python train.py --n_layer=13 --d_model=640 --n_experts=64 --experts_per_token=8 --d_expert=64 --d_shared_expert=0 --activation="tanh_gelu" --moe_layers=[1, 2, 3, 4, 5, 6, 7, 8, 9, 10, 11, 12] --router_score="sigmoid" --normalize_top_k=true --routed_scale=1.0 --balance_loss=0.00463 --balance_bias=false --init_std_router=0.0295 --lr_router=0.000864 --n_head=10 --n_kv_head=10 --head_dim=64 --vocab_size=16384 --norm="layernorm" --norm_place="pre" --norm_eps=1e-06 --positions="rope" --rope_base=10000.0 --rope_fraction=0.25 --qk_norm=true --attn_scale=0.125 --tie_embeddings=false --parallel_block=true --init="uniform" --init_std_qkv=0.0286 --init_std_o=0.0 --init_std_up=0.0286 --init_std_down=0.0 --optimizer="muon_variant" --lr=0.0108 --lr_mult_down=0.7 --beta1=0.95 --lr_head=0.00626 --warmup_steps=50 --schedule="wsd" --decay_fraction=0.842 --decay_shape="sqrt" --final_lr_fraction=0.1 --batch_tokens=65536 --seq_len=1024 --doc_mask=true --z_loss=0.0001 --train_tokens=575800000 --steps=8787 --dataset="wikipedia_en"
Below are experts of layer 8 (counted from 0) of a mixture-of-experts language model. Rows are named router (the router's row for the expert), up (a neuron's input weights, with its number) and show model dimensions 0-79. Each number is 128 + 24 x the weight over its row's rms, rounded and kept within 0 to 255. Numbers have three digits each.
After each expert's rows: "gets" lists some tokens that make up at least twice as much of what it gets as of all text. This comes from a sample of Wikipedia text that the model never trained on. Tokens count by the router's weight.

# expert 14
router:125144107116141090153135090065167148117137153134120140141137139125115111130103128126117129108136080185143121129148169115146096125106120099131134118119128159111119103149094131113134102125100081121158101163098077100143142147152172093127124127
up0:134112164113115123105124134146126160134182146152141147092167094133158134075138130114124148159105087116113074129140138117101128121109101118153134131124158152111123119140119124106075127143161134128168105098103128143097103133114156117153130142
up1:112104136115128123142133133149100117108168143120140155133156128144123106119113157194100138148124098146144108117126109141161136131142158148111147170173107105199088122116151060147186095128125117139095170125169112118153133116137108152144104127
up2:159083158142174143114051083103129099136127139160144160118138131123106119113149151125133109126096151141160127164109156137166137125112132127107108148169121145115107101151140100129115176165149140130144128114120129112114081113113116098136131174
up3:100112135149140102115114154116165131086166138160149102107135125107131105102080140155117093121133106100151167119145132187147110146149132107140107117149146129144131116126089156118106124143118153143115093156133105095140141149114126107139103133
up4:115109131135124148116164130110158134145129151150115151097102137148145132139095135105137101084121112139109113097173112150133131159114106103120122144117117115074106106101140085114121159110111156114154156103119143119143104123181167146121099136
up5:148114164129129137102161074065088140128096112126171149131124147180142124141172127099085103148086116158163096136085087126133127144127099101165133131133165116106103134130120115136107127137118099120168145115091096148099158167133116110106113150
gets: "of ", "to ", "in ", "the ", "by ", "at "

# expert 57
router:133149118133138096121102151109146127118145165124119107131119149100105077085085086128129110110109088167131116105126133076088122135105132094160155100102122159122088070129093150125097083114112109108165095082137085126158113127124166119124161132
up0:129112151131115101124132108116136077084169119126123162162157109157112145084151121108135153105098145131122130115163138111061129174143158145107117135161133105119104129109122112138099088116150144117133094149170109138108126136153125131111104116
up1:128120122131133113140111104128149120112185091164112153143101141140152120156167148134124130124130140109093118088132128128126147113100114091139140141134128116117135152151105134148153144114115140168117130127112147169145152102161083137093136110
up2:162145173143094095108102141148108089164154200165150182084108101144131121168133142105149127096084088137094140078131124125108134121123175111141121156132136147146125147123138121168092116096118157150110132076120145080104123121092116134110120153
up3:119129166125116101113114164130118135129116145126183162141146164119145138131081147141108124125136127131084106081084129137159142129104144109121170103105143099107104154130102117111152142132105147126130126118115136160129107127109138127095122132
up4:102109159111103123151134151155121132070132129167175124066109145141095136104126109075166154129113144116123178113142133124123184101154149107165118140131102114114096152148138141096127118185125121130108112111149101130107062151146120092091117167
up5:158130131124084141192115169126150097107132106140118107160146111161110159122161144083116086126111174125140125135155111077069091130131123139153093150133130151142128086144114144140129129134137163133170127087126133145126077126140115159118117171
gets: "of ", "the ", "a ", "in ", "to ", "is "

# expert 48
router:110155107132159124178137117086171157153103142162092122139116121158103153136126126109102115142123069155127115152105146144150102155124099134116172097143111107132136148135080099113133089121122113138147108150126120095132131151131148154121164099
up0:106139103132126135152125129115137154202126076141115126131113134118101130119098103123122079134124113119109115129119154093158095128116141119105088152174098140096112111091153124158110123175127109126125185108104126126120104138110144112145107146
up1:116085115105101116139118167065141135112111152151096175143126160101136108149147132071119141106144111108123138123124192146150176129113148080140109097131156121124124143158126112134106167170155125144137160137129098110128105127132158150081128162
up2:137150067134149118113077180156157137124107139107158174079111088129140179116110151125149155133143118160182175110156123099074131153105141139155087128127153092128133149158140196140123087097171082157113072138160110117147143142152149123147189136
up3:158142118142131107113142123123128117117132123153132160166136115098188079141130156170110082124146095103123106143125176118110163121144119095152115142162136139106150143126149119109125119138139138107189126106135111132108141140121166142116168140
up4:142159090158097132169123145157151142145112115113172104168119098139126132184070127115133132131153108168129121126153112102145120099124102109129120064151105101108127121106131150097105132085146134141133138172111163089164123154139172138128106118
up5:105111100147122164125139099103127128106132157149126128107104160138141120099139124142133167099162141174106141140123128134115126105121133110136127139138117150108146116084102102124125096134133104128084127129135112152124119140154143130158140100
gets: "in ", "to ", "ed ", "ing ", "ed", "out "

# expert 47
router:113106144144156167156096095089151146088143209155119138148157164157125103125124112131092122131122092150115121118112128117146101157130133160089124102137171125125100128145129144146128153135151150141108123170100098134099139103131107115139160141
up4:131153172129123122094142134180111148114134143110159099101097134099129130119128188108119154117109094117135150127146166159092173167134151100064130127163152117162076134141114154135099127187079113145112089138162133131121119156123124140100149143
up5:150176160086171130155156128131135159159132115139168091163111147137170097112153098093105122119103120117116070140137085136111150154150146101126136086133123114133168130161118163106135129128139127142159137131078134131093151119119108163142126148
up6:087145142151154097126116171094123110128140127125168157153111151140131129086094133156145069131138133134160135108089080134120118121139106118091079115142145123114103131115120108139133167065119119134116125143102178103099122132144103165127177154
up7:164116152120137068095135135100159139139129125116120186115169085132132120150149121134089124121147129140127082145108121161123095129099086136144167125126086140110120166114128134145154100111135134134153116122144141156144137134133140081119157123
up8:122161107134141097106122101142154142137151117175144111117182091148122160143139156096132148141145104155110144108135138145140157117166129130119140118139140112096123134131172138082149106116107120120143109121119133143132093091141161116112143142
up9:112097140147099178122100152106092122119170137114112160145176138135175126141072152088146091150137154130161131142151097165173124101097126093088097133114136085092174102161127136154174162102123166149140164124087127113153186113158159103149128148
gets: "| ", ": ", "; ", "- ", "\"", "– "

# expert 25
router:103130145111167149134167166150099105149105114127130143120077128133075122111133114095110132133126144135108084191126138085156152120151149141145156107152136165142109087148137103155150107126082085112131121137078129122130148159141132127131135140
up0:121117173117082164099118079147104147100101149154101145146105158139115169158137123121101115104126118137099118138114128163097126070116114125117115132158130131135105113068116131138118124117153158165111131113126112077119093132152150131136114155
up1:136144112140162153134125163151140157147093093120134160132108102124113128134108126099119137128152096130115154139076135117103146132131142074134166150156085137137128133116079134123109123162070146136096138134136124131171126083102137143140184158
up2:094186088136105108131122142129102065121147146096115133181136128128157116119163139141105150144117122142179095132151123167117156114077145122142099120138154175118144124116090115167117125161137154156130104122171096154101137128114081089126167145
up3:108104126146167163120098129108163096140156137114120120060106074149119123118105115117135128145137096153118080156106149109127129131129118104071113097116156120129192079138161137120138141147149111119118136136132134129104122093128138119108090130
up4:126156127115120156126145155099125134143151121146102081172122127081088118149125143164127156141125126107164121130131147107151135117118117139107136102109102112122126107159144158088121127142108173136140143118105165112092099088081132131142125144
up5:119179159122101144103113146129154107159124155117123142123106106174141123131095109135092128132151164152146155140174159152152106125095103158141110145135150141091139123117131103155141129123143109140087110118154122126136162098148119163137085143
gets: "a ", "born ", "(", "of ", "), ", "American "

# expert 52
router:137148120130167153141127145095160129143138126135084164172135129144114143147097092121129101177092134117119110134091101105113112121102138108097123124114071117126113107147141115104150152125113158139137127112127090154113142155140137135158168156
up4:126153090130152141123085150160147118153115150118162107160117097095158178113163103123142120144148084127137077167166140152102157083122079082152100146116120132096142135147121081115129100097092103188148133111144172124154115099152119103109151102
up5:134115109141111119165155093111122140143109104154083152157071142125190170135077152152107102176156111084140142161132102146115148097147145152114142139093125106120150147122103082115147089114202148099128132065123098153119131158139150118149134118
up6:097150126163113129085113132123113137143160133120089097132143127127119165127128094101159092180114125130119120147146104128140120121123130119089140126127123140119134139132124165128123075105075114129159132131142132153124120147124148098168149196
up7:147084197145137151093110124151129139144090116147115181106103119142144131172100140147118128119131106125113073136137147116140166144113153151120090139162119116153151155139169132118159151090169117115132136118136112144152110101130077142127128097
up8:132151098112145142134125151098138123127074076129109138122119133132137135141142104168094118145146116108160130117178125154138129107121125118125104166113146174117107101093133138109145100131115126174104124089115135119135162143181103103146109164
up9:140112167144154108132129157141159127106095074151134121118114126104099126119148136094155127103131160148106147121131104094104081132087144151107135122110124159085145111117133123097116177093078107125166152117159108131152116118135152101122184139
gets: "| ", "for ", "- ", "was ", " ", "re"

# expert 30
router:137153141143144126185137135093142145130130122101109149150164134109126122132140150126145126109102123155129093128143145099121071117097096161110149133108122173145124137131125110136105122121134136122117135125097117148120147117117129157122131162
up0:165148061147110120128118121127151122099165127166116154118116125164137101081133116129148150089131091147188181126148109152143124171151118105118091130139171121133085157197135092095140133158114120162141125144125105097113121119156110155103109120
up1:144191115116119070144138139120115142117117154167119157086145150144111165078106142128160123137110164172142146121160150177112101174142107147129109090174119129145146151140157116101106114124144141120089105146112159126138138129174114131149085152
up2:161129121101129167134117120122149138136106143106132171164140141144146125105128123134116085119126103131144148139093135098106124122129103134135126162076153093145152131131096106110127138115154127129111131141132141093169139103092154084107117126
up3:113122151100141133112114156119144152135147102130138137117123129126142090106114145123156126097148089134151116133135151144058137127155093138152180136132152096104126127128098135144092130137162171085147147152087113170115103135123139124128112167
up4:134139086185137157095193147123117133140103130125090120133143139116113097127109118099129142129119141126140115141121121160122120101101106142140115156109098104102126162176164122112086164101161115126069088097137154124099170122128132108161136151
up5:112126137168106074156144168122163170115143116100101133117108130089159098139068096121152082127131149139151113143160095130137148085095162139131171078150113152111131183092137188114145128127134120127147135150108147095121150109136095109124153174
gets: "The ", "of ", ". ", "h", "s ", "g"

# expert 38
router:103134131125180141162111143112126122119118139152153121122115091165087126106054098155123109137137112158138096151141179130129128133122147115112143080138100130179106108127133091167112131127075123128134121136099123091118127140142142170133138125
up4:141103116124121102138099164143125153112136116112155180118116090128111170092074129131111117123131067140119133136151129139088100133119070110115157191110133124135124175131156138122069168119154107147109121098147096118141104129158136115125126142
up5:150134078129171128153167104126122154191142138155144105118123156140083120158118149165150103112114107127137126122130092113147095115144144088152127106097094180139121165148100132140148154117142133132175155165166121142133116107148103120148164126
up6:085138114096124160115092144153140079082161167148100178111103140111116104122143125166102165149164126145083093094132139124124149094117147125156125184130130141072145113109165155167093151134122146116193121141086128142126175149082131125109140137
up7:099161132134089129163100127162096133177103102111151094115120139128156138141091138155125138096079133153099102130111104113131092150158140138157149139128093099132107134153115151122135175130081136149118114130143108146138104159158133110149094167
up8:126122090121116161127162115090112113082127100141128141115139120101149096100140099113151143141150144118094117138118130135107170183152123164088151122116159138119128126130149131083085080177096139113114119097138120125132132143173140069147161132
up9:115146133086113174131125105159135144092154124172118147128144099125091106115111123115136133136130135145142122157150123103096105097113097137132107111080100132106139115131132126071157124107127144144145156161149144139144122144149148124146166163
gets: "was ", ". ", "to ", "\n\n", "he ", "with "

# expert 58
router:138151100148117093135114128102137103104108130101127131151149145113138110102119147086119117127082124151135101128119154144080114127142092122174113131086108143105105123127104153152129091120161120121122083128134107134102110094162158086137135179
up4:128122130133130116127161153109081131124127171138124126124139153115135149144141102125094105149097112128158147112119136114146142113110159095142098103110134082115141182141096104122149110126137169147120059111140117177132138092182071178127160131
up5:156168103132127111093139136128126131132165101107132103145105122134125102146110141119101124107139117108141132153121137132117098122131115119100137156135093089153116164111107127086153120159137138122158166186132115122127094113097140137141092140
up6:153155107098153163123122161130150145124142126106089192178156121106110110148153173068118099111119123139163119118114147148148083109116100078132126147181121121131134138185146137109150147104136129134165148106088158162169105080143111168129116131
up7:095116064083144125129118099120141166171093122123169138124116115111158169134169137127117100148107129130146105176104135161100153133135139108175104145112127144137123139155109168101098159134136119119160136108069099133106137126153123137134171135
up8:116116140145197134126082137165147132088129135147118112105129108111098131126096120110123112155114113137125177116155118134105148111141114115146130125158156041138137159161121107140175051192166101114136111110129122173154133116116122141133126184
up9:145150107121121146144118132114158136119104096153121132141148131136179128106139106131133139132108140090122161129122139112120088094134169142150145097105170157109127140155099110148112124127158158135113121110116117171103099103130118118194155139
gets: "\n", "\n\n", "1", "6", "2", "5"

# expert 9
router:076120128118136127173081140086156138138130119159136131149137153121120096132114121145121134117108156138104125139125093104147144112143174134170177104145136173142105119143097113154140167144112112123136124169128122152095125111123190132108156130
up0:134119142122148146137108128117132101143118117131129154111175122171105098105109110137140131118140107131147129128140163126125108124091104102123133140180164167136108121102101128131136108096115121098125095132084129146145120162139132090128147116
up1:153118149130128143159149139108108096128123138089155130126102104121148128111113183101105095111094114090164108161152147127155152148166115100150100120115098126122154100114095155075163109105116110128105131178134131122072155105132123148107169120
up2:099126114111132111132128148141135108113109107124164119110111104142085126099109137151152122110114142125113099107106127169119158148133126115144126131151109167117126134139138116118049131078109137131176154142137130098140134107104121165096121129
up3:116152131113112122140112115114132186116169140162157174126135114169110156127099139163134103078151142127132163095111116133131116142110130145142146122175142147131115124130135122115103105122081155139092135139139193152129155159137142091129150080
up4:094118114139109135151146076110139110115105132120111108135130103107086095161119079125172133118101131094107133140121135151122149098137124123102079120134132154151180142155153138102138113129074150134082137141129076161116108110169120110157075158
up5:161110137085146105105115074111138149163135144162188168146120160129112098150111143101133143103111147107144099155143146135137143157134156152121130130138092122140101152116114167104116154140124122086150158154166122117154100082097154150120120152
gets: "-", "–", "- ", "\"", "New ", ": "

# expert 63
router:147141152156126100138119142096157154089128159109105167149154143116143131111129113127183157141134127162131122115109097112145140165129124166116158122146131119093128103135085098141093082155167136132102119129137110111105108172129126069126153116
up4:102167128113126120156098133093138156101129095107127111132086142121153166111154152123167113180152163109115154132081085139135108139113142097099107149124103123097118109201136146137086149152094179152128170131156142136134127146107122099104170124
up5:104169069123142101137172121126085147097089127150100111122144106140150117102133146165099104138142160129104136143128111119139166117129105100135129068137130119170128145167161114127112137110116138085142126119127114156160146168181144086110097148
up6:086144099139118096143111116142117126120109091102158160121118123137181162138079130098132135112139126148174157153130068145118126123127131146096127134083076108110137123090128166134119140079133153136151129122095147146107133124129070109135131140
up7:146146168165135134146136132129114141138166098121150147128135150129036158141108137159117119164167161140075115137114109150089127108120097122070132137109109112114134160152124132122130141112155186148162179126129167146137129101155167140132121151
up8:119110143139135115148092110123146181110132089163176171116140137163113158111111165104128094128105079115086132105135090114143131122143109087131090129167120127157101128155090126140135113116106113123125143122120118150127108112118118130112118118
up9:173184120161139132139100124150128122120163131129125153134125110125123067153112096099116146128154154094147114166171149124119137116136174122112104160121142154123129098111192125119147132138129150154105109139090115154137126116119114152099150107
gets: "the ", "k", "The ", ".", "— ", "1"

# expert 11
router:081149121114122150121143136119133161173127097137123152149132182147126109132109165127115121133103096171130119152098154102112122146134116115122165117158126102166129133169139155107117125133115160113122119179106123112132177183130136152126169130
up0:108120129147108092130162085122160114189158135134116145120174150170139079122131126106115112088096116096137085111155183121130141154129102139146184109172116104151152124116124148096133133150131154135128131131146170112112124106118114157118106086
up1:091114121127108097141094153129107117150101109137181141125104136162160078127103095200122070084109089140139127131130150112123138076107126127143125133135120149116109102129154112155112128152114096130135153135176107114129088113150168138153099168
up2:059105058123117087145126174129130135187157107132133133129131143113097121116104080163142132171110112134119114162119103109094179124115120087137188163142112091130138133148119130105106139154114184120111103150106149124090112152169143172125131114
up3:084129148161147167120160130102164125115110102144137094121108095139095130141099170193097110122113132116117153151081141133158148115126129147127112128120137101139143094089094107119137118108124142132127142159148160145114150097130140154157162113
up4:133116130119191140142145107139118149153131111141145150138105135116147146131142147149157112132105156104092143149145133127095172154128090113113132158087133123121152140170107127138167118132128140158121110119142101176123148145146113172109118110
up5:147158106081155115164206145156110131155117130151146150095127131106127133143133162164114137111142159112135127147145145164119134084145095122132132155113110112144147147104107099146123110137090117149136139122109130121129144155151102132103162174
gets: "| ", "was ", "(", "in ", "is ", "on "

# expert 2
router:114121136148119090150127114125117142137190209110138117117078155184104125113119128136104088091084114145149122125118101106091097158118143154139117082127121119137131113114112114151134131126121100090148101129139128137090126123146133137115153110
up0:133150085144115143125154116171130223111110104118143156122141111099109132111151131104167099099157146140088087161152176119141113124125116157139172112112114132163090128145140128127140097132128165147089108108103159107150102161131160125141158123
up1:130118141126125110163135106106113133143156156126130128150126176136125125084145128172116136099092119162141106117169132059133129125163126118107103155134124137108138151115127160131131112163160097125129119121161113116110127130070128126105137166
up2:133116134113083119128087117110145077100138100118095146132113118149112102120142138150139156120108132130103107137110113108156126135150108120114132140115139152156129176105071147083133122136154140125159127200156135118194108129108116108170097095
up3:106093122135130128166125120132086128129125120143176106123112115166127170171089132114136111103118119093133110146087170160142127097158173129137156105147162097163174171141121129155125133122114116112132170084164139082134154134132141131157127119
up4:098104134132133131135124120122117107099113131125168077098121131141123108136128170086095129158154131133102122152120179154142161150121089130151126088116120125126120099117105139158120101089093136112146162092134094109123138061143174138125122128
up5:127138152098140121168123106154107111092129094126131169156101139086121132149155152105166103111153156186148122146171100105116082118091163100124091146160153111146099152100132133098124128123128163108152103090140136150118125131114115125134166101
gets: ", ", "(", "'", "- ", "|", "."

# expert 15
router:143155108143167091145165140128144124150156153124150118138125093124067098072124105110144121132114132132132091130127141108142127154119104126132128097133107152134085123153107126142131130124137158127124110127104116133107156179160150121089144146
up0:121126112169128141122120128118112132101136142102138161144117143071128154143133159128117142090105120141122152144107117134104142083167118097153106114126130125170139136143144117130119149170113140112093104163098136157120139124141153122125118126
up1:162113144152175092151153130087132172116133127138153126169115085115109164097152138151154096120157121123174093117117160139160147151124104106186160142119065110147143113127171078123159131101113129132153156097101146095104152137140095120156149156
up2:131112164103098147119121123148080131113162171162157114136100128140098116155109121141177096150143121101111135116105147137116163094134116084150132138123130138177117128115120124119137116166167133140142121123185113115119131128112160144088170165
up3:131165136148130096123126156137126128106158170134142145186160107159123140108117116120154124158117119174150148116135162137072136106091114087142129120151174137156147130150121120163129109133148139145086088113145086088125099130144104129158118094
up4:140142101135138085118116094097159093132144133154117100140114115159113124095107116107164195079130145175118143103130154095159109137129103123129106173083174172124152145113142085110119116161105144158160121145078133128097108106138099105123129155
up5:144160123115133132117114124097179133129152151117099123119118110105118186156127152112108172082166115100169137171127158131118123091146124089109119134160122158123153084159141128133093120173125133109162119145140085138149092109130149112121158158
gets: "'", "an ", "o ", "an", "a", "i "

# expert 3
router:082133143120158101144103142130144121162138208124118099129113167146161090127117074100143162127141133135096113127131137116084111124111144138111112123083096132100146124129094135129146096140195146138147119118119085116092124132099173144128130145
up0:102128115106125106109132134138114105128095113157138202136140175117141157113084115085159135163157109111131146134138164128128147102111184162064125149143132160106133178116139152090102148160135131116119144092114100096145118134059125173121090118
up1:101100133112087143140089123077104087113108138112156118118152105129189073106120093116182128096151145138128140155095086098144118159171149134139132102114102136152139135106113173100067126082163091115136098144131128116145083145115114105134124110
up2:131133083161126141156095146126136119149142147148121115151097098153071144118106126103104122118173105102099131145128133127109146118100139097095128104142119128141121136114065101087139122108117133178120137133160144122102123154125145137138124170
up3:133154148136141167084113138142139130113132141109139141140195165139151132200129122127162139157157093121136136100117108145081113120103168207124098140089085146111092158136119176133120176101181120125118121144164145077103108106108143137088139105
up4:088130141120130112121119090167108149141157141115159087121143094120110142161149113124149101148126128129108093121154103123129121122132067119127111152169146163155120098147144126116133111122106138132090118151118135115105098129139126102117124079
up5:128148133129132159164122133108128126148128133134123110142115152095124134102112120159138117113126116145169147156126087144125088127166145096136116127128153140104119132135111180103121094136132067149158167097130148146151134132117133158146097115
gets: ": ", "is ", "was ", ". ", "are ", ", "

# expert 27
router:159158124128133121152102116110122165116123145129105166114124155109116127156135065087133144114126104141084123148090125141113113139107151092142163122113151170137111114100151106141103151102109161100124162113067136150111132134109152153129135151
up0:127103103153149140147111126103145133126123106129095152143134117104082140145125157134118132171106105154135176131141092145135141109115117140120132110123163119149134134134049101110169124089152181129155155116144143083114157149133147126131145157
up1:160103118160138143159162110116110114108152166131135097121069136161107079145132162121155139146163133127146129107105114116173169121163157125111099134162105107180118153113086142158108113095119146150140144134111159119177106154151153106112148106
up2:096123104139128174154100107098129138141138129136080131108160148128124152119095134126149113135155099129119144132102120147130103090106162104153123109161168107104170118148102131142129119142145133127165109145144177157122141118094176137153144151
up3:109121084128132104143105114132164127142131119155107126112153128130153112115132158127125109111122142106088145121122166164093157121129114172144132161105103101109150131127095128137114152115131156112118108122128150100124114151140144119140147135
up4:121158090117137099102133109147121097131138099153108111119118074113094092116124141149077124137122116096170155123099148174110093155129098097178127150114092128071162104151151124148127098136110184106120117114138111155133149148090099103108145114
up5:121131130125118101143129116164126146077118131133167127168092076115161150111122108140161078112121133094141119130153150075071107149133148133118185141094125137107108101127147176117124108148149110131181057114086127104105163117129096107157150124
gets: ". ", "s ", "us ", "er ", "o ", "i "

# expert 31
router:112134111113141181130155118109175064074128154114121135164169127125107130122111137141156096116079107141163099140094158127146092132120092138132141099120145124145132121160126157131124086123143157081115120124134141141132094143113164123104149105
up4:136116116148123119109107112103155121181119153124106163152129154117151126149137092096164119124071099138156127100148111137079138045119085126144126158157145116101110155150144142141130131147157095140171128169116122113086119113109150124140119104
up5:161116168135121158123129123106052144176143115126148126135129188155121111108118125122116151165120145144139102145116108122140170115106101163120097133147107136159131128114144113114118114103104100132100136088089087130093139125101105090089124151
up6:171148089126137144133133161107132107129094145159121129108140115114150140100105148128099146133156182160127129113101086164111112173138119138128141117094139069133157111112099123086140090181148157061103149122085149118130128165147109150139110105
up7:160165112102116144131138103107175102093139086109132160161167087129159148121157138142179100144113127119136114107160113110122163137113117133148102122131106137142168158138106126121143108125124109099141166147101159117103093113084094100124118110
up8:104123099139160142119126101119128090107160135147133146106102093107109117138147082101126177155150156163105116102101095180105133103109132082122153134090149123093141154112141142137116155122142132136154138130127140106137115126124162140076085116
up9:111150144103140137103130110132131122148133143154093078165135130141116131081137169174146105123116138149115117125108117131098107158154117144147111154124148157139129119162155131104128131129097160152166082095113087131141158105165140143120151124
gets: "| ", "|", ",", "–", "sh", "km"

# expert 50
router:145115117152129140132130142112139167080122141159107160168108163134136140140114134111134104154133127145112086144110091078141090102153110168163138109111121111140135131131101143143135084143139110141096116126115131135116092163129143125119131115
up4:117145071117116063139147083142159096152083137182125155115121114135107127152138133129123108115179111123104088175165083155132088118150143159156166094164151155134129139122129162134115061134183141083143132133163161127120180125168144135136124140
up5:143141068107153157118157164081101138153158134113133140150114098137173151102119136106138115159115135179171126113118112104133114123119125129122075101130100133098141150144091119117130111164110118093163129114141123161127147129144083143139129137
up6:135176126149166123067145127140170153139166115121155158115154122151126130127119108131146118103119098135118081129139156120101102099172127081094174136138148120102136151109099127112085112140108176129117103141117139159102091118111148137113178113
up7:121184096157091167159121111153145108102132171145111128115108145179122107113135129134073156129149108129120106135136099110141083120088150105150110128107130123115106163147157159117073121112130164102145102126114123097156072164152082109144121129
up8:132136074191149120172134111120089128113149128101140141123124153127119087111111100121117082166096176109115097133100124152120126137149115115140106133166116111125118089123144100090089115142076111139087139127146123150057120104145158117113117121
up9:130119147113093146132076147086136138098130109117128161153146105139141124159109137109118114163145115133127118085091099146100096098139153143129105154115148151110121153113095138088109113144128092146108130129163120108160118153119097113120168137
gets: "a", "|", " ", "1 ", ",", ") "

# expert 61
router:119113152126138144106084137105155146106140134106147120134136109115150105127132127087141105111125136140127133152116128078134112116124153173153129125077120133120102105109077102136132112136154100099116129183151100140110126153089126138131162088
up4:105149109120113141123121101161118122144156105081167167151091098157105115165158125116161165154118118141129107117171103065085101143135158088133133107136127116134158144110105159155123106149108127134141126179140116132093136098105154121158166142
up5:121115115116086171100132107108130092134135122118152135159130131144121128104141139143133113122125103146155111163074141110092123092138160142117128149144086138122175117093157112132121090141112123136145094162157097132141145168120146158139148094
up6:106127116124118115142138147143131159098095126092163125150170146122135132134088119137135120148130188106093143133159101137130128139111108126104086130114080138173115126169142104159146138126118128080119132150121162127153157123154118125122158147
up7:126062137145130132167089101153139148104093133139164123104086124161108137119098081145103080092059092104088139096102075160085106119129105129108120130103150149115112120150134168119107110133097118115160116147141120095153152186116111151152121130
up8:168120152169154120161104103112112117150110126128138098168107074168122152132144138169109151097095125135132111110106127167115163073126143133151142131096092129093109107142163109098113139109103135126087124100113115094096103129168089120120129138
up9:119110124147120111153120135133123142148155134141162097136122111158169129119089119128163135137151080120176160151110101123114180113114123133116108109134138107099102141137130117120121148130133121097138149129137158155091119138124111111141150149
gets: " ", "0 ", "| ", "— ", "|", ","

# expert 17
router:152127111131103116123177113063162088107101131165100129148106125117124114104127076107145123112131106117109093156151120138115100148146142128136136136113172169147137128097134117092094139124152128102130122118100149141124146171115137155158163160
up4:153140133148151127140183138132156095140143122140154161143137122194142111155106095125151104120083130134127099131121138142125098148091176138112135121124161157124113090102146132114128145163106191165135104107170113152121161154157153129091160090
up5:131106130146155117137135119104102174089138104131103125101141120172116148105107119088088161148124170185075104173109146090096110132111180120121100138161135160151113130134128046173110141159139065114101089126089144142123149140160119104107134167
up6:159080150149130133169122108113127117107109135175098129161143120151151169116120112136119173145165140107154169136130172087128091123133128094128155114143108119174112123102137127138140095153101155120117124114143169122126119097112184147136121154
up7:182141133125125120118083119133108128107137135144145114109106124112111163116106156137130161117134131104110096128135114138100083157131137154090074126138137137158129095124113066111109116161123139162174124152096115104091171113139130122142134118
up8:116131146131150161172087122138106110140096082138117131123138138166146161079159141134112137114122150119114081126113145115142088127134122145158123150134113125125079088126148085117108119081154167116152098183171139124156135117161118152113110100
up9:078105140146157157140142127141131149144133107118121122127109115109128115109106157138138110123173105065143094180191130135074157082142097122120160098150117151062140114119125138117128151134122076129184138173129129102117168150131104165144139173
gets: "201", "200", "202", "- ", "\n", "199"

# expert 43
router:121143140126119174105125093120137078078134114104152133102088108149160113113133094158143129155137133165153136143121117126105140136132115140115150136107149152148138085130107151136131112158163134094156134122137109129143131143099141138119146112
up0:136136111135097108142150162126117192143147139136126106085170103148130094120141129162167156114144175136086120090112126142111116143166154106105106153135120086104164139152149126131098146150108118116096139087131124107086162153163122122134131169
up1:116154178124141163071096123100119086121153117121116134096099147149099115135143121100110113132117158140139135129125123148165173135119145113125153109103119138110196136088101122137129089131181151143123119115176123117119139148111099125156155116
up2:165162107145121137127082157137141111113124106160100113103084081141130119111122100119102126128146129191129137087131149140077131090159109150125160125135114132140139135125097130119097073165128090118154122135125089145144107114144140149180164124
up3:114137136101127124121083163139140134069146129118146167161138141116114132119136132145131154116121100122124144100107074134160095120106118099119135135083123139131138145174154131158146075105120159128161117118125154118146147102164105140171136162
up4:151114146145162109128137150125143127159107167148124113130123145131174117120085107120132131124161132136086105123154169105079124138104130098141093135086125167164080174113143124131130115099138149138121142106106143117091091108168146127116130130
up5:123141129102164177133130146131122119096113109122120152128158109126160121125138126174165107138125117174184097132150139088120146145160102104104127107145124137084127105119161110124114118144127116108117096134169173122130155136138106125148120135
gets: "the ", "in ", "of ", "by ", "==", "The "